{
  "n_layer": 15,
  "experts_per_token": 2,
  "balance_bias": false,
  "seq_len": 1024,
  "dataset": "wikipedia_en"
}
Below are experts of layer 2 (counted from 0) of a mixture-of-experts language model. Rows are named router (the router's row for the expert), down (a neuron's output weights, with its number) and show model dimensions 160-199. Each number is 128 + 32 x the weight over its row's rms, rounded and kept within 0 to 255. Numbers have three digits each.
After each expert's rows: "comes before" lists some tokens at least twice as common just after its tokens as in all text. This comes from a sample of Wikipedia text that the model never trained on. Tokens count by the router's weight.

# expert 6
router:106153151121139105111140094152156148144174188154164099134172138077157096158125153120136152099099132043196119100099149163
down0:111071166091113160116155113096143123190132144142130120135213146058115100151144107101117111106112154084140133063080139128
down1:115120177084129153153083110117191152071150115171181132105165132110087132082097077098167097061136080137180124165115130147
down2:171123128056085157085147175125112134072188141149139169127112123185136157076152090080146160181170138170139160197115105127
down3:157141121149174112129127045150058122187068148125136103103146116163092146140123126132111103131138143080112126093096076159
down4:126088122167176122150122148087174096119086149145144102050137102110130099121172102127136132153126099155121125144138094101
down5:108111069116182109086133107116055114116159103166100143071134156129172157135135174134102142115154138115177113088094129091
down6:130135135149126117092101086179186118147148123202124112148139105105080124098132045145158080118141113132136112136163131159
down7:172056173096095152185182150118122122136121057125114101149125153134152073148166151110123155104137144124150133149128116132
down8:184114123145123120107143152091131143182090107178132124102170097147162156086108153137147141128168134147134159155127134130
down9:161089198127134183166124130123150124126143096137138151132066167125148124140148087118153150140115169123138079110109158098
down10:118126161168083067131123083106125143132141127143089137104154123186132118108110099114104168144092085115126117160076117111
down11:139158110185123167106076122163126103096121127126144136113119163190093144120102109118112132120106143160135166174107033136
down12:173183066108128200137118076158189078153133111149149133097105081178141131091115114122178149052124149104179117170232102089
down13:069204136115138179125193127098165102061122152138148125155085149121082092117119218132119132103142167103185105083129182133
down14:111098104192145161094093078166067137120080106141173201126111121104124099081112100161129110178148091121136088129108101127
down15:149080050126115103143137154160066114113139136097153133115156156132132121123170065084038083143123155110167113145165155109
down16:167121120101175179121102094139138114129213127119148100135164152150101133204129136170145130154069080134101145110141121095
down17:140113095097075144140096117170153135111048103067161152127114108137145133183096131169162144106130142108086136145112156153
down18:167110106195125137092137066122148139158158169096079114124199156152122154125148121122121100178033084114131109142132130137
down19:119130118180111111123083114129110101165142144113055071072132137086118174154144104109174126148071180114139106150168160123
down20:184117129145142122095144167170097101125137146127108163185103107117128124092156142126101102218104192104139123097163084097
down21:142122112115066107157086129144152098156171174105131107120151119084103170076137182146113160120129115113135120146129109096
down22:098039095108172127155127111098087130130124127101132148121104129071147097115182147100043090129110114177133076129159127170
comes before: "\n\n", " The", "\n", " He", " In ", " This"

# expert 12
router:049114115114147135075086105154173143134125184196094103120128096087160102131113205125138109115129076113130112121072134153
down0:087103118093108153091120118141113125078099153081159078092178120109138139090081129222136075126157138141112149069151156128
down1:149117107097146122110101138101084112161150139106153114150068117128095071092153125115127091156129132119155137067131112120
down2:112063086117133092167139125147105147119144130156128123083072108134135086118170179096098083180076133155118146104099036153
down3:116132090163115095093089166159161167159143126120131170195158125136086094163199149135096138116173088077133046142206135099
down4:125155099091150146109161213168111119090106138144148141057101133173157198090175164149167156135129093071123115146124100163
down5:129151099098154101183109152115108090106109133137096131131081091073156098102092136127154092117188179126157144164161122075
down6:135153112158105159087159139129140082154137116106118127104144199108055101117152097102090149118116157085105107188152118148
down7:091111173120094163135139117133140153094099095123137135142166099111141156028115167133122139117110157114130127057063176060
down8:154102132145097145109117081197126110106112137102146089132172125113187125119171090097095096067112111094164070078111114140
down9:070155123164111127101119182126101124091120123122168176120121137087109096075136100132127138102119129151142130131184151188
down10:129129171155121122117122120065089214103199141191134129105108141150130179134119118131101144140120105111190145120090102138
down11:097120143121127132146075131079095128119111087134185110147129110022126109122126121092108159114185092134134120180142105093
down12:096156113134121122144165194176132181188140146146116161138148140179094107126082117114109133090140089156103079125097104109
down13:190150101126135134170172099136091141143138109118097138077141116171130093087137146116169138180187152077166090138131095205
down14:113104157160119114146103125139159166131154104160127105182143125148131155145146200132119158141114114173096091075141147165
down15:117182107108100095191151117158071125119144138134149131145174114128148154155144142069159109062096154156106140126173191110
down16:120097153085099155115132144117127155155165128140145145188117071121115107111096192144084133176142111116085159137106086159
down17:116099053069201204118102104135095145198119207162184099100111166089191148100133186134107137151145164102126122129135145141
down18:140158142154104096092136110125109183083123089114093145154127108137142166123185145160108169117119159120174198157135110134
down19:160176128104114150177088130159131108106123197109133142102101097088144178146174104188122149161104104092134087131123078164
down20:131090123065121124142102120142100192100122183086149106097153191111149124178180125126097099148152106153170130144130108136
down21:146114149110103116134136053087125154111117191121145215104117175136134150156126134127182098158101082155149202135124173104
down22:164060139104126096142142185184135109160125132135123132129127097149099151153160135141167101088134148109139052140191155064
comes before: "\n", "1", "0", "3", "4", "6"

# expert 3
router:092087107130139145066104205144091147103160154183119122120068094085126134137135147128110128057137094133128128118075114108
down0:070091103152095169176192143096120145109128110163091106102116090109075127105187149152181153172147125149070142081137183094
down1:077150120177145139140068106138181154143184120123108161145116150108108103128192149168104093124123144053107192125100173135
down2:107115127169118144148150118140146099123099125061150135136048144169132146188147152157181100187173090091124116138097160149
down3:183099163101112228165151120158130104118125116104154086125116115089126135100128071136140086135188147183174080138113130163
down4:115089176154164115142130115155082178110139123147150111169149083137150096130164151129124132091140113152178103152167114148
down5:132124179170105105113127112141137184151105122107083158099129056154137099178124145111152123151126118049173103119118144111
down6:126158104138106154125134131119118123206127130187110152145159086100108155102109131125100111111160089095155116119142107098
down7:185158110133178135117110085123138143154151108095138121125146103137119113158140144117173112168175144077137105103112214070
down8:134170069176118089170191149135083111179097141091148104147123129087137121139134188148108099198165150123134139165135149130
down9:167130113129116161147088143165131166181120151068152098077178092166105176122146156150064127075167091139118155119099102151
down10:121086138128124180188147081126146090168116104110106121118173210129164153095164179102183115103122116206148143202156108096
down11:102126108154164138105186132144125128145158099091135191138149104146127111143136139101110086138173089162172194109082100152
down12:166146146161106152111155072068163119181146144170114102087149108135131156126103148093205173117109137059160120128176164123
down13:123048189133129137186173109120117124145155092143120127107138177094080082114131134071154146137132099118094129146067123163
down14:207175191153130124125110156159065072123049115148122134089127129166130146133116154181093101154156168107138135104093124138
down15:133104128165121115113134130119122135157163125109154135060194146171183168153111101074158089086122125140082160157120143119
down16:155129184136145168131109139103120172153191103074118155147117148134144097132128153099116120092064125159149124093124116083
down17:109103071089181136095153152154159151157143156127137161142072146076163104124158138097094073129166103124105107136133145119
down18:149116115066090146144075121124135170090138114101063103138174149117105176083153155119170148161165138123098117136110091134
down19:164142129089096190092159114149107166125070125087156119086160117117147129116117070107096187190155080141115140144159129102
down20:102103213153078183100178110179183120142130158103111033195108135123129197115136115155124206099123184099126120113096129128
down21:117131103155143093064076138143081143172178112227089106159144158068109073094122153139166151158143169104067117125149124142
down22:141143138167118119102045120127115175227124116114103116102189129114127126124120086073194101152129154160102127143079125134
comes before: " | ", ".", "–", "0", " |", "; "

# expert 9
router:162119113100119157123136120126164077132119132120121120094084100146091143124121161157112084158081095106105161135105145160
down0:212090159213089075117114115133112123095148109195144096141094099115116165105070157095139195094186088141184100108109126161
down1:148192111102159080120084117158123122103131105109105128197109182114114053136167088047127159053144088127145135101081131161
down2:106185152102127142117148103157135080075081151101136142188103125194130172138139069135094129140114125063164165148134169117
down3:144187152051106102136139149225125128144164118145151115123218169117122100158102109096114155153117117065138146075169112167
down4:140132079132147127090143139151153150083134072164108078152100111145087149180133103110124139111145114147150124161083031145
down5:141115121165202179085104140127187123104147125155092109147095083119189170073198124125136132109116124183134176119127131085
down6:115070148146079122090153149147171145103147120161185195070153101172137148097102165103116145137117114093126138128117165140
down7:130149136121164149127136077185159121188147120105140099148155127137218110161082185135181154110094111108168122130098095128
down8:103145174158104103090146126099152108121191129118106145159193152136173189102164144152095152092169131098132122113182098128
down9:204119089056146099130150115140122120134110067123168169072126139097111148142110131099099138094147105055133136081170071140
down10:171153133175133125222094190163105135139104123113128200150154102171134154106067102169134152178091126098111122148104163129
down11:139092148079105159129136145091126108153085145131097111096119129169127157121065128149126116128096135146142143147112176109
down12:089121099140127156133103123115134115140084078120096178094202143138156125087082137155102132145136086112174109117189119130
down13:032182094095171044144101051127159143154075068230089117155120106136131116134121097153114177086134102143138200132135081099
down14:090128139090135138107192135182101107137128134107150134153135143116105106111091164101100128113139123076105067143108127105
down15:091116174138156143099130066134114148080118146156103120085115088035082107139158108172122128132139165191146093097096147124
down16:147166150125137147096077182103070082122184152069090136119155122120133147073101090194138096126121154156122194133173107104
down17:097123190139159108133158102191169134131195064089166102163098131108082145111150140144135110123093085174128133155148116158
down18:119124076171143143167150109095149113176101134077180111110117090142131105120123128060152107192124117123194096125095162183
down19:122152111149139120131141115138147118104115182123145134164136035136106137104152185121069135107166159079135107176117138070
down20:140135105109067103098109130099051087076156174118139153130124173154144134134132158121124066190153140171051176145113155092
down21:129125124129174132090137137132130124140094138104084105122120145083083168142101132099154137089176146127126129065128154113
down22:106133103084121108168129138133103132123139109116173120208126033166115120154155136129113081127158153137099151081148131095
comes before: "| ", "\n", "|", "-", "\n\n", "The"

# expert 13
router:064080136131149198147123135133149157150152121219110104089128121138123160084112181138117157111111084119138075145120120145
down0:126147112064114130181105193132180125129124171105130145134101098108151138101112154100133150146111193098144124111073139100
down1:136124200146079121090176115149088138118127152091112109143223079121145100084113149131103107133161152077058157116164120126
down2:127101107130203147153162076114127135173080129188169071095106189166107165079170167115181162147128129093163104123188079141
down3:143140166119136126180136124126134106133123095130133113138121134147099105082119124107134147133174179160121167116109113146
down4:142078128178105120122155093165114164160124139165144095086138195137136079072203115149170107125127126104131111122164060151
down5:145114070150129126173149129135145143106141164124123172067156149128162160073115141176080123113098123113058181103118054153
down6:169155101143161113066151097194094132131118133150170129125140092157079159088133099147047091137140126116139150113145139170
down7:158150155129081125124176106138067165184135109099141067151101108084185066167162220140110126116177171159113155132126173198
down8:126156112111128144126108147095104122220193120170152117094151146121149140163095157104155135164156155132099149100173121107
down9:089138174205091187155123103147170129193151131099147085084071146129119165140139090091137120109134128156123164101151105187
down10:167144099124139117061161100111137122120147141097106100113166094156140145108136164102122129083112184137081176096159142095
down11:157136135150066125156137084153167100119154171129124097209156112095157109197094105163118143176176105145159105096102107109
down12:127121092135099183135109142103118129125107121134124150116188115172156168148103106165130140078142141135115030106151195127
down13:146127125127160090140095193114115120127181079145084118114094109100146122043109147182114100115110146158140134187181071138
down14:082150195121152181149138115126129108170147080174148131113153106110195128055114097083115152145068106152174137176099102127
down15:124123148182133118137114176139164143123148102133095183229105117128072135144166113089143105178121113123078113151084105137
down16:147100155146124074155135136107095198123137125142132134112176126125156187034098216071106167120118106105155116096158083096
down17:112117143112144102133111110126134174107128120135147092110155122152129122183176125174066089076130139103164115144135154169
down18:147150132183156166183151214102187177166122125129112089172084130113206105105102121117087128110189139127102121116087150158
down19:186076158158149097144093139094142127118080138131168162104115110125113114126177107092175104124109098161133144138140096106
down20:181137126119120142128099131148071088132119139128197172177141105083165079133138112116136099203103105138115114153081149162
down21:108116086097112123076133122126144072126158109112146093140125095144134114115135198125127110140058070095110120136154122120
down22:083117064145165104131122197117111139156116108103164146103137102068108096072180134098185158192185136142121154123095126159
comes before: ".", " | ", "–", " |", ", ", ")"

# expert 1
router:114096153126177136148106126114152183087130054162109095148134111097079084132152165136208118146119100128140124049104125164
down0:093132123104207145121124125137143126111154101098123166159132153163137023107084123085097156127123116136132108111162055085
down1:086096112114142120111119190140152121145218135082107117067088120121128081125082061120145081045118112193119140149153093070
down2:164092143093102165092127146126141109123117120137151167044166092151178116056123094026146123130115097145134094153129141084
down3:125100146120094087128143170134135116146156134119179141050194100145113127055136128166140130096154126113055164127094112101
down4:151191067185062125142155126188124107114198129124121160151083081072142121176062135097093125107068117078133144134097065138
down5:137174086093074145139118111178148103196138149141105095135128115119091124156156103092107104142146176128147124143096108066
down6:158143065139074166096151204106137133089065088133166072092055148131175103094159133124108145112119158072157120136157177132
down7:101111137098174117149150090162137170140146177160125116135177107152129148174163167112090155122053112149130172171102160137
down8:164081157127080161159118098134084074129132110129146096076126146085099078093115220181099078135152171090099142135095167109
down9:134140209097105178136167121115169145118083158154092167153173151144119102217109109078143109035080134141136145090124136153
down10:158092134122136184151153165112131129155149152142153152132059099126080122128078157138157129128147157136208088150207189182
down11:136155081126133138140138069137110104115172129133095160097109108067149116097134105140110129206088101072150127137155126118
down12:184129147090214175125148131148115105134090131115132155109070172125128113143086156142165086171132101100160136080124150141
down13:096131102080150109067149105168165104125137125195123103110115101132154144104159134114096146162168147130144121109123154120
down14:129146097137184101056115154115118113161109125126119162095119105151125089098109154114154102116128137181187129118134142116
down15:098110136163086116147173139144125161162083126147114135094117115146160122111136173133122117127154108139146111122125127118
down16:089167183127160175172132178149148059137121158129108137092132174076094102161139116134087131122127116086110133161126121104
down17:119123130118168100102127153108173104160120116139174131072098126106188117139139169109134145132144216135158116138127073121
down18:158056144137080111139066154121115162146112124132104131126151142062197121109192148198117153121094087204156168169117146082
down19:115099144119084128140088149076116070163176105155112128129077070076112151129143117122191169166094095147153160086164159156
down20:106107121146135098109088148113164124104151107126097118142138132087088132147169163127107114135117142128112138065095145099
down21:143152130060184110128103177135063136154113091098101114094133143163208061134153141113094134103125088060117143123136112176
down22:108155159152108116168139123081168146102088176181188096169058084138105118103107125099131114170146124153129135157155105183
comes before: "1", "2", "0", "3", "6", "4"